config.yaml
n_layer: 12
d_model: 96
n_experts: 128
experts_per_token: 4
d_expert: 32
d_shared_expert: 0
activation: "swiglu"
moe_layers: [0, 1, 2, 3, 4, 5, 6, 7, 8, 9, 10, 11]
router_score: "softmax"
normalize_top_k: false
routed_scale: 1.0
balance_loss: 0.00117
balance_bias: true
init_std_router: 0.0323
lr_router: 0.00173
n_head: 3
n_kv_head: 1
head_dim: 32
vocab_size: 9280
norm: "rmsnorm"
norm_place: "pre"
norm_eps: 1e-06
positions: "rope"
rope_base: 10000.0
rope_fraction: 1.0
qk_norm: false
attn_scale: 0.177
tie_embeddings: false
parallel_block: false
extras: ["capped logits"]
init: "normal"
init_std_qkv: 0.0479
init_std_o: 0.0
init_std_up: 0.0479
init_std_down: 0.0
optimizer: "soap_variant"
lr: 0.00619
beta1: 0.95
beta2: 0.99
weight_decay: 0.048
lr_head: 0.0127
grad_clip: 0.5
warmup_steps: 200
schedule: "wsd"
decay_fraction: 0.719
decay_shape: "linear"
final_lr_fraction: 0.0
batch_tokens: 131072
seq_len: 1024
doc_mask: true
train_tokens: 534500000
steps: 4078
dataset: "wikipedia_en"
Below are experts of layer 6 (counted from 0) of a mixture-of-experts language model. Rows are named router (the router's row for the expert), gate (a neuron's input weights, with its number), up (a neuron's input weights, with its number) and show model dimensions 0-47. Each number is 500 + 40 x the weight over its row's rms, rounded and kept within 0 to 999. Numbers have three digits each.
After each expert's rows: a language model's description of what the expert responds to. This comes from a sample of Wikipedia text that the model never trained on.

# expert 28
router:400494448518542456555482511508503462499486473459491514455506582554524542474477531551396475456448540567477500411445472506480532452444493477514571
gate0:538530507458459527503548597420521528503533515474486482543574516533499433512446528553529489503518512499517482576498500596599534510492535514472460
up0:477505447491483550475588470439544495507492513475452498467456570449461546532476583504494399493457515554489498515457469555500501532510539502523505
gate1:447455433543477483503542546532492443487471438475505473487415575572482435482516513517448487517565466524526458476497540529494564542509481521438483
up1:529549534427458481459434556380518471559494546425463516477531415440504465538424492493479537539448565483524499564488440491545486496494483468483462
gate2:541541441525483431527531515424545515514447534506505514490543558423550470532539571505438501499489509506557517506511534426548574513554531592498484
up2:480523461491515453467561495536471455541542488533480536531445546519499377432448475468580540512473483534553491468430433517524508459464562491525500
gate3:356551521550573547497459420444519462481499541452457463547497510514468518445539565501445453465476566445496526526501482484506503532514498501543515
up3:410528459521498605440449466470586486522490591547520436459488477502458581417483547498514447502481465459514527520511408464479473482445504457566494
Common words about daily life and phrasal particles, such as out, up, home, mother, wife, plus word endings like eager, spoke, quite.

# expert 45
router:488507477503504510548502556487527460582452537483507578548482502549558518537476507558471473430442461520478526445496547515543446434507456489560563
gate0:453518513501546464455462506470542527465509480571540483473423504487521537459511487521522462487406545500556474496483473443540502484561500468556543
up0:456552524472537509495400493444497449465485525478491492481475568492461561456483487536479494464529446465567505515487452536553483528511483488521497
gate1:541505540502548431526513520397442507586451551512546485516532559467536562505489490505565489493541493477544439487524485479457556523442527471498437
up1:495501521592525428505434569494522564584440512469494510511561500464558505495479533467553535456466519448474395442559561498503417492454506528574501
gate2:578520539490491425507475434436497434565511506494531524472430480457494532592498453490536481499500474530526477479534535508476520539562516477456459
up2:493510524532424407567427495477525469486461551505482503489435541484456562522563524491461538483497488445594544516515513488542452466542479444524519
gate3:534474454505442522527565438460413434493490585501471499501426436544548443490513468497508496517513451501494543465530548532448488504460548502463558
up3:536571451552464578534519540427490505571455505524433453533519443506522449476479512528496472562465561480492549488522513505482489475511513475438582
Middle syllables in personal and place names, such as Zo-ey, Mu-ired-aig, F-ay-etteville, N-ad-ine, plus up and Bay.

# expert 7
router:435467498584506479511467445530466464475520505497518487434507547435492481431495492435516514449530473470495415431449460435463511491522557501469522
gate0:539487458446476484464470476512406539528490471463465459475472553496501567494598518528478480515488458491454516424526610475504476453501499498565474
up0:455477480461479530564578528444588478497546477481462435474515549507502496449484427528546468542542513554537513515569518563537468509502487468454460
gate1:485519481514529451517508526487524482466500464496474489493426508522522538469592587480540534499421487527599433498550439527506489588459523578452487
up1:457521550471466448589465545523592573588504540489519495512477497489473504481569447537466519506437512471502495491405481544479486473498472447424509
gate2:520428447492504434515476523497416516538435566515521538520522480439547549486551509485449554470416519513542474473436532509475511431435550530549514
up2:538493478428548518506475504454563456592519494607456486581530531489533535531468470513523532516401502481514480546497546518445424451499539511466522
gate3:519542488468489515537476518495485489578487549471468457487525521455529518531518469534448502546473568430455522465532502464479532476551451549565533
up3:528515560503421474441512562581554504530553544543517477552540503488515466494487480489548515446519501440512498496408468466503527532529522482514497
Plural suffixes and plural nouns ending a noun phrase in general prose, such as discuss-ions, regul-ations, candidates, students, members.

# expert 18
router:438501462570424453497566500446512500633516477469528401523468508546452455488457507456469494504494441518507485522463462476511490528491416527495559
gate0:446450472559558536520515544527525478524516403561544480467510471491514555532553478488502485551491499538478495432503452503485489544514438457543484
up0:493537484576526495436518502557517530509548440596552538487537504600506490522544459479496496489504482505554456494435461475475489482487490443507494
gate1:482550509429446537483513489498542488575468463456528444547501457460469488458487483533512528494537473485621443558507534515517566573524497448535513
up1:469495499502523527454465515503453504552519498515443533464512535524447414514446450488510535476491517485476441504485530568491410513417476473534467
gate2:499500454500449494592518471464488532534567502550505489459505430563522609528548534476486485547531435479507521529550438559469555537520484454473525
up2:495513498534587515429472556549525496439446530454535572522502574415443520499442520475551521501483555506480469466461598437480520468496452523553484
gate3:503427526589544530433486484451472498435526467454468417508505552576528495492451520554495536490475488501464531455510535487436505459445488443451509
up3:483547494482558496482480510517451482461496509524532490468443443596495543461530468516504508546512518527527463535460547505459483502477508497503536
Verb stems following a short onset or standing alone, taking -ed/-ing endings, such as st-ands, st-abb-ed, perform, compet, attempts.

# expert 6
router:400522536496466533566473530520532462491497499502503586512479435477451504438560559529442546479470503505525440453514515517437521550430502516530555
gate0:518503472479566578590548487464491473538497477501500479523471454529408490552527547441468525475523536461551427527491580490495506494420504413441505
up0:472477427492534507541557458461454445455527467510460519514449486548462515490541542483491486508548571513515433514473548549539478472414521442457558
gate1:495502515505505558490485576488605506477524516500440458499505473448486597522467523561505481480439541481572518479520512503430465503511455418624543
up1:534503476581479528460453459510502588551501551548503497431542497490527455545592475379535479529547476502516504506464477497519570452545539526479418
gate2:453466428463523466504426530523558480556490500438544566466536434515453514460562469465447556497425521472495452469501507504562396537444492476514514
up2:528500590579468496480602454503481524439509529528485469500509434457508474495475521540526466496520566561514509507445529506463558422564520521492482
gate3:462530493540510490481541537493490495543500501430493507550501502471555465444491516545551509508526427550544516564405515416524579544515437558445579
up3:522504491524465484476496500496517475457506434525432477475456507517413515528560458438490473484508542489449559523524468574472536467456505465536476
Word-final or mid-word pieces completing short stems after b, g, st, such as b-ind-ing, kidn-aps, le-ak-ed, plus take, part, well.

# expert 54
router:525449471523527466471497470544566462518459481495475547435560512522549511542515542475448497452514502458489440445488455445490515526559558529489478
gate0:434494523499490448528512531523521503534589498490461435502494509532480504492548558469509485514469454473509498492419477421471419488528534479500541
up0:453476517390471484494514516512493481551520492436532548497459502541460504475549517483517511511449489537513531542540513496418465459549571491570471
gate1:458501523512550436534523483504473549510445470507479514465563453546483442486503473493479389488505510476431547506422481515545442480424526525487542
up1:478496512451560471521513485573462609524533479514452531471534409545504473475522467495475464523528477476511511546432444497516437481410584508525494
gate2:520467501483524538470493492508486480515453518545436562461489474495500414536516538428538465509424521487519548479502475461498508545481476496442517
up2:495478523446526488506553453495451489432490516505506486470505500479487363491538510442533461527501450430469501501526510435507538435455497437476499
gate3:444503546533535528501466484506498467472570503494481470467507469569513465502488518554510491470537548483520480507563495495508557525543527557566508
up3:447502550523517482512473549508530455433522506472466515506531469573567513501496486535506468498492544476528466455552493497554547493552588542558459
Equals-sign heading markers and heading words like History, See also, Discography, chronology, in article structure, infoboxes and taxonomy pages.

# expert 23
router:485481523511553538554477562487512480494426502465464564441495447550518500472568453491460540518498532491444501424535540542508460482477494543581544
gate0:466548631512493519530483493575479443548476466506513561554543500442495515523437484624553527470557473460475513491458551517465451519455483522577546
up0:516516474530454459500540529526501527472529486491474552577487518544480429491601480393472539560533506492532463502545447512507523574598472470466458
gate1:524466519409479468512494472528563508484491492553529513544506512482478484460532412487476524596571482429460561464521522539472515481390486512536495
up1:494530547524527598505541482465460493488491454465449424499466487554592504544502546450530516507462488508565486534515534502491492514582495522412463
gate2:478483475525471517532508447501507438555527510581485501438576458452491450482507531550525483579456468492569471495545532465433501501577492519492504
up2:579475530539502517507459489473523399468462485541515481534529490459493510456470493487501510556488482501493491438536581534453476483489483466532478
gate3:481498497490535509472485497510469464455480540434465472550516513534516485493504407494556487489494495501494549542506498522490508537576487505480586
up3:527514409492500470469408523540466418532520540450515489488480505514555489417515472552578416517508544518467493504471524514454440545563432447486576
Middle and end pieces of foreign place and personal names, and regional adjectives, such as He-ian, Os-lo, Guern-sey, Southern, South Korea.

# expert 53
router:492541478537495485482556524535509468454437449475476461581449533608523510465477507506493463475556448500501438513494546512477478447502503447527564
gate0:509442521490478464471536489487438460462500425577545542538504429463541551486434532491480493431463460469457473492545498468504571515465531453579459
up0:536507489487482524473596461474509495511475491461550440475539468491483479533542460542521520522503554503551480621463573479516506423458428484426426
gate1:460432500499491527557551517470538445554521566508538501481507579548499447476544458505489458516542546570551503512485514567490466518480461492464515
up1:522537520502507479486439531515474502490513512487450489528528411421507481506465513488522469475517490433467469526580474480515578532506520471450536
gate2:604445465549455560520520508532485475483482404519436497517571466475488467475469492499498467459528453456484427472471517462472521489496558450516547
up2:520519404508442504533529466513507626489475475516527415504531515486476478498519457470531415492560511389534495457453518551533492429554535514546463
gate3:561562534516514521560492543539481489461536554526491584539492447465504484477553484504516455487459525487538515512481515487457469480533521380495542
up3:569594529537478461532522517530543541474478513468457524578519501537558446501574494463513470461481548481531422563472478436488456475500490419546537
Pieces of English first names and surnames after an initial capital, like O'H-all-eran, K-en, D-an, plus Charles, Bill, Don.

# expert 41
router:485450532489521432532545468522539558457488503522524489435471537519466520574545425565492486468524489560487463429524566486511449424426494505490470
gate0:509533499440525484555544502486470505486543518528476500444432504474513523530471498533532426520505577485463503457535452516504507504508473574474406
up0:500504496568507493447543539549554513558438494531502506470479448525505462431526451536479458519389436519449511506517461430439485525485566444495494
gate1:491530513607452477514534461540531470547547518538508414506518530507445490493496561417525457557455514478494482553482459494581506495511473460537546
up1:511480504536537429608509494530440519553497501542435469484455442456416496481511508476395448523508547476551459496514487529513525515492540489578492
gate2:448485599457554500515506562560471458558464462507559547537486439531554503463540437494461487490500528521472527441527517485487531427468544454554551
up2:533444509573422463568569518501572513420385444517470455470479486448554474479511491531492517494527486560535519482488498448484540444499482486549503
gate3:490588448508521518538491491497533555465497465510523471435480548547513522509513540547547513468477415544410462432469518486541510479517436593472500
up3:431546504528499530514515561473468531516597410452472543492457543490461493443555587484433497482524527442495537508454539499484531414469508455532496
Middle pieces continuing names and words after El, Al, Col, like El-on Musk, al-to, hin-ter-land, plus Thomas, Atlantic, Columbia.

# expert 11
router:490533445511444517435450469516530447579531566513485535464530562470528490487436548552531475521542455520505413457505535406497458490517477499562558
gate1:515506502588424494480503557535459532515534491473509518469550469504490409478382571550508447516463516478482445490524486523548455447492564440497439
up1:435464491565463493505501494501466483518502472461434524522573489509507438453495516551531472535577506500523470510424461502631484466484602539518487
gate2:522465460542450402483507503535459640593499527458519505474461568507474492461583501510490507473577496541536495490502488467570441437464488469513499
up2:476493458531504479472449460446516465457464456561420502446586424523462491512485550535507492538410483537541516492521495554494427552463542485524486
gate3:475480499460372532450495472507442544558550469549453484495468481511433463510486468533522499573499514509506459607475485532575498598454485567463438
up3:427456533518620534551525541452492554473505491454504475527528494527541555429483540511495508479517515483506549456406454510395560459550475470495497
gate4:568482519517463404514507513540519430480419418412532521528482579521522562516545507491403481559554451439523536540552547524544523474473468536484453
up4:521479470491479432476498579535516452491446426478463560546511559510494532473515495454499467580563514437523523498528543546518493487495494471472447
Word-final suffix pieces completing a word, especially -er, -ed, -ized, -end, -ified, as in Exchequ-er, apolog-ized, Refer-end-um.

# expert 26
router:549456493522557504470520498593506477466483471491524455489521469433547452489505550474543556457435487459473476493517490438535487510586537510506496
gate0:468484530492502498438592500442504536535574399506471576526504481506519517476499552458556525611540538461427473449532552480494504501569425537544485
up0:538570454578487469522516453585424490489532533493483525500558491495491561477457454535515490400565430501526519510507478485548497538514526483475518
gate1:556531477465557557445476444548468494504481551485561420460461473520439444546423506505472495473446535498555473506522518495513535541444462464500519
up1:444509588459480438527510541449477431510494463519431490526515502541509570455513465557516489540570473522499499530469496529404533412488550522449479
gate2:446510516500503522551422606536470469560495459494532513535469544528478427514503470571488418508421515489589504534470500493458469489495499478523500
up2:527505459551523525485483540498460452529513490594523535499501530535476471492503419484540377543484520454580458585560524496482489510462479501513478
gate3:516554574530460545487515587491471504528443489507507514504527478503501566509538467533485569480559473459441489476501517483573454493563512540452456
up3:462482456485559497459532379511490454503532542481449498554427528508522501534473535512531507589462502501529534502472444519458561505481495575535529
Last token of a name or table cell before a pipe or line break, such as Jr., Creek, Johnson, and empty cells, °W.

# expert 31
router:554491578446522449489548484475517527500478476612538487473551495483509465473539447512485502490597516464519538496541444524487494443479525500510457
gate0:584499493507484478464575500488484505502524500496464543434515532487511487470487474542532505499501471466532521482505472421501527482511499407485536
up0:500468497474504552526541516519505505504484493465478584498495543458528531475516484504504529486496464435513551501482482449499416499495471449521518
gate1:510505551535507458551535466519517552549543462443526533453602544544451521525521485556467496533510403477557481542504480500466471438445459488486499
up1:447486464505487571492457550479496442429458560540454472551404491491553502483464490451499493503476582517460528491488521500525544535545527510521544
gate2:568517505472520391467624492516548515470448530521518439458508421526504472540521471496486519517470449497455506472533506543459482459501525501506472
up2:415518491520473608549380512463448494523563497462487572531484575491478549486472525508485439535522548509566506516462531471532472540500473480494487
gate3:516464484462490472496455432430548483503508520468528488564476524510432498481548471481451468448510488505386436511477465427513505421496498477455469
up3:491510465481479473523540508447541515528471526524532476590494547495434539523606479492470475439537542482343488467496454459513464452595526512572447
Names after "University of" (California), and years, closing parentheses and page colons in citations, filmographies and lifespans, such as (2010).